Experts of a small language model.
Size: width 192, 32.8M parameters.
Experts: 64 experts in each of 8 layers, 48 squared ReLU neurons an expert, 6 picks a token.
Training: a variant of Adam for the experts, 515M tokens, 5491 steps.
Below are experts of layer 3 (counted from 0) of a mixture-of-experts language model. Rows are named router (the router's row for the expert), up (a neuron's input weights, with its number), down (a neuron's output weights, with its number) and show model dimensions 0-191. Each number is 128 + 32 x the weight over its row's rms, rounded and kept within 0 to 255. Numbers have three digits each.
Before each expert's rows: "gets" lists some tokens that make up at least twice as much of what it gets as of all text. This comes from a sample of Wikipedia text that the model never trained on. Tokens count by the router's weight.

# expert 20
gets: ",", " University", " County", " School", " city", " College"
router:103139088079207130052135129127090173156130191111131150134122097102128138159123158128138122230151154102172124165164168146100176155126179107166126114181061101121155109122085116073133189135083128057118153082138172117135127180123141094106113117074104120120130090110068126067085060146138132093090149073149125171143114099097142178083163079118134087131125172170129129167162118108139099104148152105131132115128106123134170160178169167132132087116128158089144158157116126143154193149135129086126162118146100134107061151179183111099148140092163148128172122130182131143150060107124178119
up1:153148201128129122087138189069191143129137139080121153162080108142146185136128113122090054215162138147112087099165121072150135127114135148126153154131089130125105101081086157056140114100174120053132167116106124141121111163140146093149162063144127111152150177163148122103190184159155071100107196147129080119113097110139103057100144089165158133160127075148109149161135144125092128138109131103108133111130110070130129163136119124101158092107202161124190204186120151160159103095136148139121145108130139118093099098099157167118148149095187137136081190096115155117153091145090154116
down1:147119109121117147134145146126117142152152154237093143161129153150129159193122090123133161146144105143189131142114107127154112168207115113093145133084189196114109136143122106164117128141122124129134197109126136131148142125164121110066203159202159131129170120214170079168122137158171113170107169098136105095060153133107111101092135117133152131158120126127130086124108123190119048105091129029100155150124124112127159177131161120103178099080098105174136149144171144099159146158149107155155152181132207087181137125111144154127069133126126133051117104144166121086107108127134110093
up2:094099137163125137184121135083114096174101116102145161109172094114094093102064081186124116139137131198113107152103073098144132163127100140156146191123116124202101138086072126050137088178124161095181137143142137148196132142134123097081140103151119133100123150055097100169073128099109152130073140113065152206115085110108174090105131084105073082131072120124168123125142163153134182174128139096151102128139112118146134133148130149119124103054130150153104079102096143133147080117118161138180151167087115111133062117133070108143124104119087108158091123092145179117123068154142090074
down2:133143107120180152090104151099138068096153125067132057169082106146124109078111131138142121134129131164158151107117115097086104079106119146070128131185147087152114100095137161140148149069123117089140128120131083192134129166117106158157123060134069109143139185095103110070123088184108068139113073117153175178196122154092156113114082079066164123130092129142160169194099136144125103171165189134177147165094147139079138151142102184130149106116173114116122114129135138127124149091179043169138127121125148137143153178144080166158081156136153178206142133063164141136115107116119133117
up3:110141151125106097121122126156144144091133117093119151135076085104123108133177167120122121129092117123149091159102168049110111114136088129122173110075119084145101088115158095203219188180173114155132095163104141146133097153132131109067105077135136118135148126164081153122127171086143118105113175131152151068146161113111144194121186178166064173137184087141134174127135114078053112127110132117159125111151183132150134114115122096138112123095117149169104158095148084179076113209171122094103198161165102146117175134120162100116091103075151143095146098106086146123086100128046145142
down3:205130110105161137119086093148162147086131111110148132092169153100154072143049164129131125167093138143109116166089166107189097137118089126138122175119121110165102122208137128167138077139089112214168179110135153162153094137160159186072113150116113088131168150139105134084076166104133146103151177095199096104151169104205139146126141174040086149110138166153130162101135090167118121144138131119162068087123127111134124046108111122115137111123132158131126154102137096093089116145146171084124154105142196079138160180146164166122135083122092085093149100143090139151123182116115152095
up4:143134181118118118074135132193138119159087068128162224159131101103125099200165121160072136123136151117112116091114190132111140173171111124073158123070093134188116120050135118126138061127164115155132157158136095139212120141098159177132145109211116165190155096163190127097158164148129088109058165156082112114182117093136096159119202123102150120114170183107149081144165166175120089137136143139105109053125142117112131161120115140085156145181093132168138086148177181139123109134122137103108121165132150117163122165117141096126124103158118125103153141112101095144105101136150165118
down4:127120196074119122138186127091103085102132145130061106140189126138127130110085102126088109161094112147109123123189164091121130171143087149053104127155148152135097120108099150067129033091150128209148159123100137142140129126094171138114119139216132070177185193149121132211079165139105126141114154170114132095128124065071069110141134124104176115073090124148105102117111152114086106122136121139098107118107149124120125157150155091142144135156122097175149157162163177123129089176147115169078105143117130101181129115157143080139152076085135078086093095092116151130057141097092124146
up5:122071134073140144110081118108154099136096116155123095149095136111103144126097121149115125095157117178160135149117096143132119179120148109138121174134172099131140151077106134122152056214129122106152111124116139138109146118114097097095105092164088159091173037053064122121056099160132139127085167063112124150025144061079113177142125143095125121121132104205096113169128120142187105137187118137125147128167117131165189183162101143147153057108106183059116128120082095145177094113148147137133152167133107116105121134126070163129111144138140100127139120162178111102155068093134088129
down5:089107164070106183118136134135194081072144114079113121175097177108154160112149111134094098166131101173121185104075123154168120147125069117083102146161141101198129226139159112085110148112180154104158091054188146156092066136125160111138147101187154097114164144083128120147166122127162120131081168139126166107093071101100092149118093138134093112110109150117142150135189154155119118123092148084188202100122141158121161162108089147112107134152120134151131118142136128177094104125190098116139120094141184197139129111132100105185115166142154132121143124163195071119098099133084141164
up6:097132089120131132175180133087160148139118136074091163122140089146031117123102104152182157168161137147168176106108088139113124114107091132163125118142166102117114119089115133071122152093155095137153117124112140106107144088116159176065131113112131069154094183089095143126074109085099062123105153139137172138159126095054180092130087112162109064088145061191134104135169111183146147163142124111114150110129142134115151067149103140150135130139114168109124165143092203081155190134149241157170137143114105087167087121123104157135075169135119079129172099110127141129107120162113085085
down6:095069127150184156110116147062154147100086147132091107097082137165125087160089124142125134149156142100177153172065121172135129158111135140128114125136142114142175131073098098147086105106129120110124120090143125165137158150078144118170191101098118099168063114155135096121095092125105060122141126115113116169154151106149126124143104122079118118148052064144164131155063107075119133195094174112114120143176109096150149153128079087122140182176109059161173135119158129106098135066198139158078137085112151116098096120081080119178145149147116133197104070109182073114095079151114109185
up7:092108113133139128124116100172070138148161152168197178129137089130090079183170128165040177120139129148186143081118167167128132166139165126144117138099132130138143119117085117094130145087064147091159209065173113065190122136121133152123133182086067145156137102153109107161114143135107119108198088196123137133128110114172154091159065084073115137108101164140120109103110163131169122171060115145121118112127044058121136103103116155132122162147120069138113078191103093153086130095146108128109121123164131131125109129125122083116179062172148125142160140119091130119117116159187116147
down7:156103109148121134120089155108109142122079119177165094148124172135171103143172172104052134106116075172149082116123075148100111076174130145117086134089098125119133131130103116118110127092138182145179192127155157092196116121165174110110144155120119238158125106172161117101138163160117153108151144082136134143096148133174102098162159122113156123172124085118127142187096188182142106150119166149093121115099105104158102119099131137141123152115085111144162114168155097168149124118159053158111186155086086142112117139156097093201169122105071140101076088006092091118112137132149110152
up8:131121108116148132114088098104143097167098090068137045100079177165149159129111102139168155122123125173184122120143063096123124119102100138152149123238157134095105161133153150171118175116111169107113114065118144127100101149113118102143127123139143172164172155126130093111159115059158162086183133135120112149187103127150146151112049137158152172135077126148128150146130094103178049135118141115111161112165170102108145079175127132120135188135179107138128120130153120179150132105068091178232124136132124125143176133104155111143098146154098099088130097077116204130194114112074155130
down8:165098128139205140135165130081059086091125158191128065156152111162135124176089141125132176176058106116133167125143141112161135153112168143157129081173060103057130184137088114133106090146149133166149148158115154151073031122136113114146104148124159165162114140134086141184131142178170121110100104140065121143159121146162104075129110141093164179157131097134102170110130114114146078131149121132056147144082129095102166196140118143131126125173115149129139140132170185148166157148061128176134140136102101145182089116137212192156099141151133116082083132120110120160092086114131134109
up9:168147166166152137117184135026055147155129147102075170108151055090140119128116128154129179096156125159122095114127142117155173175111126150187154139119158090165136086128151117157071140193146149098143154106147170145222129154133123151178160160090169118131108142127081113120086153179136134123173107144108092166153160102073137090155118102110156133114133179157107110099140083120147112165147114081195101066082093051153114146151147151131122126061071105106114106138085097121167123151151107044124102145148110174107093097075148094138119124165150185133140137117137069139147109141158111130
down9:163145132125154125133126145088105146107125155182136088106173096121182110126129145098096150170162089191151139183132114145088113138146209108147126125096088098077128111120170111149115082101155120175103148157149148154133078202094224157184087125125114138116157180144079113134062140178136130138154085121180040120143123135119141171139120117137117087157118116099118200139152106107165077134134140126083086118100167055155087087079104121107163146071127117141124139127135065093119107085150106135152179132159145128137191113133145125120169127173085182111184116088112095160066137131121073086
up10:132151087114134135194117126137112120090134088111125071128054143123097158099127136054111144136135177164150191101173156160140172155107114105111093151159195119098110147075134096188109098106075110125122118195132113146115146128151140152098099129196104143124116091060120166130090108066165083080153149176114156149089097121111102168119150142121166128072145071154077088179152094102137062126147121138097141138108125106146148091208110127183119134123162172101109176100123192164123129153114088121194134118149100143153101168164110127123100189179125106067089088112122134117122200091161117121
down10:169096144097126168150112101096195099109062122125159165137156128095125125121096159101148102167094193086121129124137123154200093175150116154095137122164121072139099218125122081143120087103156114145098071220167122140102118155128135136135128076142161112171171157123093178175118160149169102131194141151151157102117128127146102158149133147201115109105118183125151108098103070127120116097111108069078070121198146081156139130118113050156118144107125103158129121152113161143110157130122082111120153087103107129152132104063089049116141130192088127102114116115178087150100090113153126188
up11:073122091124114132175150116144141165184089126120141102125126073145091125132140095130124091194169125108145139121169032134136087104103169156137084097113216142126123134096096103081151170106125120136153099123108115087121161134217125104073124083154126088096160128068137110140055096104106146154123152088150145133154088116087122141183151096156122114116083067186192113114162078121125117122121163136131139112163101182103089109137163133133118153146122196093098144139124213113174121096167218142173134158042133070144073127152106138109135175102165125147151122151153147124160116138139142152
down11:128076098122160122109166089114144170141073140123136065141195114125116109172130090132117104127169180097152157093162085163098073157115142136095142105170085129152188133109190058087070073087160148209174103082161085155113128148132152124111142137161130099166139170137128116150100153129117114091145060141185118123134082102160107125125090128115122105145080101124167143098110125145074129148092097076093142118098145089105112087125107100108105151144111109156186108183181100084124107114146120186143142118138127126063143093152125131198119156130163192173172071130177132164170179156133110194

# expert 54
gets: " in", " to", " by", " on", " of", " and"
router:106139107100145117090147117179077122151110111078120171107113133108101123179172127110099120138101162099152079168179122190081137160163141105164175155172090144164136111132100149078169130103097122092089154133110159130151172176166136095095107074097111127164149092063103124085095087144115117138103173127217132152147144125127159164097201101165147115095156161168158105170135146116172065119128122088173146140163117124161148172138196063143106137107172164130131188152108142127170154128056142124159114072076122135082089140198123123053119172108138094127143138180147123083119090116084122097
up0:141119122158127077144175127155124125086074141179103178127129132124166096157167136180123109125168116112109107140131123069145101109135182174151133198102181120105201134123125119170134117120038066095140116155000109067128141172144105151122085194148122139098076076140127144082082100160135116102157102112104129120147122104116160111088104147111136127158090150140147059147111140157125145123108141088118171058102138133148082091105116158137090113135143136153107125173102129126122153071099103118180174096101095140094123124136147154121169099153185170159155135081150116143191186079194146143
down0:129151159145153128087120137136108076115143092149079083163177198131098140160134135128143145098171081108054132111089146117174130142099092185095146185161134054103202145077120145153107106162125140145150139159129139114110125107105140156146154123134104161117105065114130104154110110127138128156142084099084081164143164092139136131076074096046150079099156137125165173070130172139148178176109094101099132068115108170150149068144183135147168158116081105168154137161107131113130062138114142173164130134098133138088205119103119068103172117088138155134116112096100141126201122117052137172
up1:126119128113112108122143085174129116151108092097094120139115140210074134135103102146145201142133124121182086153114112005154143107092109078175115152140163130126194163128132127154133107117173085155107091139086154115133106111159117122143117065117098116106128124073151137143057092102067125136166020118192072187162105097088176079126058141126103093124102120141142135091150118147152093101171092124099149160158136149140105161079122132141140160167106110125144111088147104114123130106081145132143150142105136135145193163097109124125131100114134179109067113151227130150151081101112102089
down1:120122138068136100143090115171120070090124119113116136108104122154095123108100150160098127133140167160106175160058144136099138111110103113212165072197101110141109119132091115153158115117144167087178202109133096178071131103151158128158145134119066137173111148138166083107108144130140166137116149164164103164142139104111087137066174147105191134109154154168132120127108165153101087135146125162084124139144125101173197171122082104081180208174155103107128132098214104151165088151170154151103124116144196141147096125167115148156096139147166069150081117196200135141127131092093133125
up2:104117090115109042123138112149152133137098136166108107168113151166118115143171146165102123149142123106106160162132065145157121107166183155057153088137086112155113085113115138109105135120143146132143156088122132158087146151147021147141163105088091202108145121171097097100162113158177118171126113102153100076195157152144101116147094108093181150049148094101131122140129128156141123116132113127154111128170079139160137177151131161142077087171101139082126079145193214106125103141104197120191144147141124066089158169156102098136182128098140131160107162125181120085147141209153120121
down2:112121216150145174143105124105087103113063161134085122113131188104211127099055138084093134104082116214101159102128143183156088147068087083146088135174087130129108131131088137127137106104110137151131149129170101170135135131070113140156168179124152125133111146155065075072159165137165134162061102141137137159132115112105089158137094199142132120126107099104100109051123150094093123072156121148132142102133138137191103106175131119137162080186144124097130143106136144098129138136163095180168133070155133149085119098149120129186124120156112059148127075156138160131155165192115133094
up3:098087156104113096157141126121079120125114098096090122119130182178103155123135109102154149136095120125137110101129081134076120113181149084102090117114139176113140137137170062173178145152142149171131116146130105112083102153063107136160119114143115107163080133126140201171111125216111039103170130159213123140123115103112175082149091121105053101111103177140106081127160127165086170141075154114087113112006122158081070151158108066132123170117153159139113155116139166134134120122106075098132112113097143150132097097109124150137126126185140134171137105177143131187112139103156149197
down3:145071139110130080150112111151069033127124104111130119135119129100114126113101183164124164112086140127185133125162124138128177156146109126122113099099155147126160176074071196157127120121159107118076133081050106147100122169098128125063183054136110118126143085126186156136153124117145115132111104170240099150142122096135146120109142116087177177120133122099135108101113117123059094089106106153143107122093113154167080138159141112114109185109154095156107106044129124098151115117130092136129107116079108082119162126092096101110156095135115121121157132109132215196181081123075089188
up4:112090128084083109155076066106196137146122170188113070100160100100125086147132135187083118114141124101112162160123084195094121145110135080100202086104106164085098093172118146092111101159085125127129128129104084121116110133174092094167169046104100147130181094154138099161159178102155128137119132117066106114140080120131090168163061114127136139127119150109181081168070180061102122120121081135150122122127129145077163121093178067155073101168099127139146093117119154116135123156108126145150095113095128091162117096118118164122115140152115169103193115084127103141203138167143145185
down4:139130162119151098138159150094053104143148103140172095131142153106095154163150090120122152128108115147122107128107152125143072126111153134130159060110152229154094145137152148144126127102146118145154146153159091167078065211151088120157134133125136139127180112150164096115169145088119155131192148102087175137083065115123114159156122161046068121114088140039131137157064153140119134062067113152148154157058183109186080085109193086161144085140134107117103169112107165096084155104159130096083121122091123111134168112144146058148102095126116117121114129137129117090100085129123144080
up5:110178135146114096119113149107151147132124150212103134110064098073184162125112164148121126131160140140155101139103208140138127153074143192111128135126164140149119034081164119134161141170116063080082121122169115151139082110178146122125173162109124158185151082130150117163179111122129047125164109158151123147088109095147108146164127142102133199055207115085123133158108079118129090108134124109127118136117152152146128123114150099185061112118066075105097169129157134148120158148146126144115106094069128176065121116097128073154087115093095144113191127101083114149100068124101149110
down5:087132192144159049161135163082139142105155122095194175129142134125164106120083113150138117075099161158121142125098125106160061109089087131090130113039135161143147084102087132139098110132142083110098152118180093137083058149122140160121159142148099084179166122189164104107183091101144114132086105146097128108089099132116102112101128168138152133121096108091166098143134116105090125148120152162130132143113170041187092144152176074183116115191097138137126122093138124078152162134155127119022096132105159108163111145170076076129134070114178151160152104135154144132100144150119090179
up6:132118137097104075126113135094136123123095140113152128067122142155130104121175112114124121161124137140136076108106150126098111146181127105151132119148123212213174121172090083168149100150144167161101111159126107128090143164159116118145100136164130118136147124137164129076105134121066176156151122072110151160111137163131150130143128159151113118144062147101151117172121200185085072139145127169137104144134135213058089113046135053144134169197125130083181104125146184108094089084107134125105119135134121204164174154069146117147160060086180103138093068141119144113109085108097143075
down6:118149175136092124148104116136137105126090061124177113069124182181144135062140131097089126104084144159111123109097135133170145116171180063173102127168151120189090138105084129179121157146129110172129114147144147184140064177099118169200111131117124079153104155108166104139124139124094153153132106124165115151118132130097097090146141165109126104087102140154126123111108163160135112118132173229145145084136102187088068153120178068130136199148159163159132123097141167141141115112114123100117063111115179140149144155135150152192109093103079100101042068138148118097167060171124095106
up7:132128148140101134124064055152112132133108104084135159087124161159129099118083127147117086134173126112117124112154152126160159137161157176160073093152126099108147122157138183154145092109097150190133177160117216127112115165131113150143141084148157078163134166150118138105119075172120157101133104100116111178129130132128143089129107100091093096061157127130164104112067160139122193090098114127186152118104104079099034163094111105133091069086175119121115084088155134111068069122100147105168117185148149167207131156146122082128153166114215116108104170171149140080140095176105119125
down7:086125172099117125143090073131129127075120086120094104144176196124158104045109157116100114152137095165152194151141146108127077114140152135132160139171075095147094147161106169154121094091100128142118144078250139112098127096092140134159089117069112136106154089086147154088104143155132124141113096147115096152130096147142129091073173145103162123113159106124132134095073124089127136129118202138149142126131155103097120110147139121159161101124176133071115170073179113150167093133169088181106128095157134144133085144117153171251090183116193142155166128140129108185083168126116133115
up8:196064153120180140137115129099104125093164146153139177177101125138110166158124137123053135126118155107154123155165190174128111165154117058140129153160105114102196102104190149097118124146149163187124123119129083122144115051146096130068156132101169122165101157078138193152106122115178150119120142134133139097094204173060104150123179067159101096115179128111073149120199101107193128163093160079168145123142158119160087147200104136143137118122153134181134137103124114153124109131128158088080127165083122140145126113124101113121106150169121153135119119127124166067123166060154133052
down8:139069140110115074114110116041170127128096144104067108137100144143132126081183126135130081089102157120129154149148072153122107107097134079114150174140058124131131164115149146121107103157151079118111089167151101087159100090126065128135158125137124172157138139145122129102163154068116159146214121100144179097068138158131083068137180121160101147089098143133127146078131163143155137163162175128086125125120161086132083137187122176179158129118181167153126160010119151136138103106100136107149111118061150127188121112145085128211116117119130141157210116087093111096100127140109127125
up9:101156080136122135073194152084119136110131129186137107146080153156094096138085113107083156118137131091157141159146226121080159081128112170144126229107169132157097126153089138163159130135116155104087121143119155122138125130173188093102109110122093083149144134082074126163136081155115103122141175128121158152103117081127151146203173151162114188073147116130172152090152142114051098137133135148151149138063137129200158095142118140127055145094147077153103172205091121171124150120099105154113140119102147132046157116171168127088103134136098125134127116117103144136106140133094211127
down9:107111167129079085110165116106131141134176128090190163126117104148151114096120109074156059077139119163116153072149133151102092138108047083092135159155151121104087136144154150146132170097093110137093096185178152156087106168196112091105152167099119131118151162126125117128159113139140183132137214134152078142088158118175071175072097185144150170165091125122136125094120086087162146167108164148168140143103101095146095120238092125099110196113137196146147128106099150085095112138162107160140089156094153098127127082112143107083107146080132123115158148103101157184171120137144157146
up10:161140086147068147104110097119154127137087138165138125145165154078155145127151143148130115113118111126132140179086123119129168118106129106124188144110122090161101127105151138099187132151052200119095212097131132130103107106128126168110089122163121097143206112118069127099074065061179177112157149145088146144110096137142145149147146152144120147130136129091133073117089180117153088156106123037104145119081157138170092088140155162154072106076104069144139067159147151203140160140094117127150176117164058107100183116087188136121106101150105173113126121107164084130178103161178099110
down10:118134107120184102105113103117134059131102097154089069068192119139055085178126103079167101118162098136156122112151111143152087080127182170065121183119154155155081123074126075109095161149099126123114139144122123082116101088067130116118107182135133121140129135087190097103139167147121114127149123133065150121157073100092140146094102150105130064168115189097160095101150180111127166111075106160091062131166091154081146156106167111107098093123147105150099072180104112121127157127108124109107090189158102085167134082138166140174119128112134152126112135108144172157148105100166116225

# expert 49
gets: " South", " North", ",", " West", " East", " New"
router:101151112101196099044143128183113168191134151137134116156111130073151169166168184134096129217146146101140129127140164183053158166156143090125143117144092130147155125079105086087147177137052099111117161034134142109162136188090131081104126136044112159156153103119120122067097059155130102086129160113145160143114128155122143190103134067133146114094125181145119098159155110097140111105168104112124147094133094098183134172162153151138143113150130133129159146188092171138144144127184105103146105067129099182130102162161148138094139130127149127112159128123131121120130073107143184100
up0:096115137174136115090129109154126160110145130082163160150130109112140164111149092128160058129116139102138156103134165043094116146215136120109139112128177079210070142152097194143123112131111129155137138082131101086133125090101145087119164141101145051083149118122131096089201144116142160076112123128090124088086149096042175117123158143112096189142125161142144097199114102112085107069161127116113145183132119117123112110151123098135143138119124114218128144112157143124092082106106219125070137172115136086070154143127125164144165197081159155102134134114086113173151161101140142122
down0:119100183091152095127087162092119123150121148136169132082119134096150088125128125119152158121132094123141096106120117191146093120153102118110042034144181126125111151098079151165113104152094135159083142093144106154067093109100122089091189144142143118090112108142255148154138082048117111126107145133111112114091129160137111162118165152122078147120110136144115122160123180141122135162136085175127131127140093072110094129149143148087106085082061181100100127105198128132122121119138141133074135078122074133198135082103113143180123115114110119093137166071143150145060147191103151069
up1:138165185143145092059132075163171115077155147125087082079140082082145107123172091164106155077081131111084136180155106132100145152112137149163113111153119089115134125086136085141099105133105047191082145115130156137187080123100117082125132116126129136149204143133114134176076175117151099124052160081106165078163154122127125157138151196089127173105117182132167132148158097045131104124144165126121159145155140110116126175112120094124138184201127113085114158124174096107145134168153117142125090151121125122099090170151186069117127120148111151044136096137120134144139084126085187121
down1:087104186138158102146197112150107122094076131173120171139151110119105127134127135105134078103120166114152099104120050080155099125166132160134123133190123117101137142124128136115090114149190146154101123152160164084172050111134081098136109178135142132153126156050111089196110180095075208152084059113139144084125138093153091146144167185129136092113153126127148109148147090125164161106112099126109148119079081164085109141114137110117082158223151153084081148160157098093140096163094128194134199177136127150134107119164147122166119181135128139128156152138173107084155160143135122195
up2:146152166141135146079146130140062137177161122118124166132109063164141129100108087166120122115181101187154098132169134106090111164148094139149137165140145100135163165176093090141062162174123063125091125146143106179191114069159151158213122161094103079145139154137148119112098120201159142145095108118111076063149154108109133121146098145168137156108173102119109123142115106090133112106072118076207144132104160097093138197092186123121130113105095158145100129133108139111191146109143173019139076156098144108102088141141136110114169111124158075092133163130101078155137119162166142158
down2:135146151120106158124131146172082134164140129189143139112152115134191154093138115162153123106140159145088125121174131107056141159162210133091117107144085100055116139119167094097096118089118135148118104095110130129169098136125121139112151102144114094117179158159122167145084160141138125108110173139165116096139166163163167126148077171132146137112120064082122181135125183115149126089095153157077145163161152069112129195160139150094172149034064173145115112148139085164131144158161145149115126115060190205162152107172133116161089090021151098108104137106089126168105126136177092136
up3:157175111156129044093139136174156114071125104150160162105162122094130085132162094174086081175112130145150132207105119161122179159136071116113117102134159100158159117128156107120144124137120086100083095120144128121200100134166169108110146108096211146080120108111104111142116110096118130114060139121116129093164198163149134211089151111098187112160125122110136124173114120138091126122090123108142117172190110123098137116136097119166114111145107117081094208173074094053130172185143149140121091150170136138103136116112164068124126120116118117143147129091188107074196093126084065102
down3:111191179066110156168215128156145113142099170068097089152124113082160187086136154097171116113144130195114097123147163143094111117139062129129169108116151133163095141136163148143174130146211129143114185122137169103106083083127123089151103120130157117156172145130161167113164141121108164088099085139172077127112061110160157127123121177114139108062138088067105107130144095103127157150069090178169152126086143107129112116105121128169151163171128147087136127175113119087130087120146123110136174116110103146137106131135151139255133180135096155129167105170177113126101175132126163133
up4:055135140120124135143128122106124134174139122124080109131106156145161137125071160121126131194127082146169137152139092153158073125125143059139105080140135131119161168079065075141124185094148170121087139105132174149145153098119089110127147146056165147104182150157143104173092148149092145221157177114110158153133196120082156100137101120172106108088113082137141100085073136075117100146198094145172199085147109148134093100075106086152151124160139121181127169125113120145166153143159227112146111095150146147132161144154158109117099136158065119150194130126148115166141076173152115115
down4:127143124136099133144191104165108137114162102160183115143164122135133146129163117116168132151087177098139098154081098138102128150157123133124137100155056146161185153134067150134136089147209128128150157135091129151238131099107153130074096133191134063117176121145250179149118190149118153104164113117136105108096146082137150150125154189088085100154078097102138067127105148178104140151040145133179138128138178128150132139137109088164157105101123123096118173128143101100187135119100181153085136198116159126152078156162124099142123137184142121158111140155162106128130107138098132118
up5:128134034160130168096125112181135187163155111108141081084104128100115145122093100132134134124100153120127110145116151052111081101164161161121111133175166096127115141115100168149104096127173104168060125117114130157112120117145127129130063098112133142115089170149093194183228065114084110085154137140119071154115124103038156163155108083098090162145144131161155161151168140141157095158139151160150110081129115144163156066099124130144119105139166109105135130118117229127130114109128149164103135101098136107122213103184099145141138149092116086140133083142104181110100151130051129181
down5:054129140126124196133155166128116135138123155140084101134091193133134135112159131073145157090148077126102113160142160051167140128179085136133137075099135108082147170106151144144098117142148134162059137101105092083126146121124104119141199117109160127143094136168118094150226104101143059112072080118084137200161112080117062091169095123106129133124133085135083183156124093153092099125100134207117168134171135138101095138165139141096076106089113107111132134174147141126146134118115132145071153114060124102130143022085153130138156123141149063100146119123115140110070118133113167154
up6:087178069088134137111101136074177168144193123142093088139125158107168183114084116114127117206137131133112160093142135099088122106100145102112144116174088142162093141122134107097127115110150126091125069120099148137050125162118105101108089139111083059131113161133129155111075092160089160116068098100169118117094126179096118090086102125089095115130101076143148156171102113141184072076142097128111086084075210155113128162052149147099134074126140108178120120128209137138082067124131200123102149102118138199107165139126140147132102127099176149138200130125125111135159095144126152124
down6:106140123138130125117156183124118171162139163103157096115138180150191111105084087156151153143131165141060094106159169102149118119133083207089121100175169127117120102169154075048120112127166152082142121157127136102129112080117065134219161066147170122077159151138177214115102108107128138103158123112154156106155147198142110088169170121123080153149131129090113101123186160139150135144140085113124152080106128105128179149079111155115137145106092166131115205077096148106127128143131162215129143104115112140151114106116127130203161079143164115160161096186127135115129079141123175141
up7:128072116164130133085065102147090113154119081145090102166150093127116096141113104138152138130111120121121131102124144162158121203192192142132123095138119105154117097096113144115180128074131151055123191125126102141135152144069139119181123148083060082147163144123126083084146137120165160168066152114123106065120107127135133129116139083125140109121104128105100177190135120143094059091107160105158106139139205118118125130164157148099154153192090085182087163161164154176106119070134230112104213157118109102151137123120097155128080078122170134076143147110143138187142134120143158171
down7:073127115127110132135135067179125100121100153160132106134139156099152151111100113112144151159090104191176096156130160182172190140151088121132161142145179206136109108149091183093141065158127163144154116134072096141129174126148148150116076071187194159151116121153197164147142182090142164129139152152121086137183170140157102148116168159117153088127138125081134153124101171131137187120130122121141136116132130145124105130115106030102092136088073142071152145140103128097115082154145209165122109155137088136229154141164101135085123137119104085122084155142150138119065112145074079132
up8:130146149171169117134165162134152125101141151135125098161119161096160141099176183079065127086173128141174070103139109161152123113119134075131107116144148076140132115152125172115101119143101093123106143135108147128158103076176130135105118138096160135151144135143125149086172141182139130126173112131208178125125091178093103196132186080143092136152170133146095159099128111158208217101155127153152115145183093089192142154184117152121122149126154131088167147100106096137157128157146155122178111088116104211093129195091143076097193160125155141136130132151160185086115161089222112130
down8:182131118100201163117098080158154103110116069096083108162103155075119162101161157136132119130181135162156118127121086104155152121098061131056118126101137094181090153128143134149097137165126081158159145112180124115152114120130164097116129148096110123130178156146154095152170159176192141135063097162145090108118142143152098162146121085143110147118182133114124147119120105165226179167148183107092144103134160098140182127131121154105156160222119085106128163056136106150116176175178108076155146105094122121123184139115117181141111135115117170128151123153235132192117114117141122112
up9:033095136076163084147150130072114109146126067181112154133111130093171141172188115090194102108172098059153108139088143156130143123137163135125192116115117118124109153150152122092192091141161130111168072115111140127102163175189171098155106109113092082110093133120139142133092130136118153116063142133155137140156111098081127141091166114120171121121117193128124154164110131102148089130139130150110128160090203155136172169211136093080168084110118125138079139077150108082105202118147128110112197134114163098161150129125055127132056109129128180146138149139185119146120114087147173148
down9:127078113116159033084124133081067107141114117139100139141123147142161126148136055127182147153105140172108149139122096108116134125098125157085132108097142113146143167112125153142109153102180107141197132113114105105132088113104155081161163078141074079149172157139189130119169104119123146122171129147107160115133183143170084130079156112132209129113118139050098086154161178116097203142181128133112166140140076133070121087132108146104199170183096149129101119091197113151149061116147138136096094137140134131162166140149090183188161094120167102171142131181132100122111099120185187143
up10:130116102128120128176147116124131141189167173089110125078118066155135140134141138116177127098140160118152186145139105155122066091102214151163115119157167081078081117172161173145128067119180134101155107141157157108076152104126101157129119113160173128066089184141133126130115084111116146148135059150128086098128096125105145136119127156121117076182139081122160140118155144174123153133133136164105104118146129156138172093180107104132112148095105130165102109106127183120136159102114222154078197232107148073100057111127157180142098167120167165170072161112087161128119158151150128166
down10:139145099078128135115110177060110190111148067058086162088120123158130110084125128107179083137143088085171090148136102073170128125144120145147122157122094094096154104155122142116079102090135108157082127141177123129137129068128060134137138107137114090091084102119069131131138063087172129127161146082104143147177160158131170121187114129129082116102146144188110197108113141137083151147116182139171091120154131138086186147104126107103139139128133130108094148139074095120100157068061101128139169119123149097066126164095094085194135123123180087167077081064145147128177161108082136170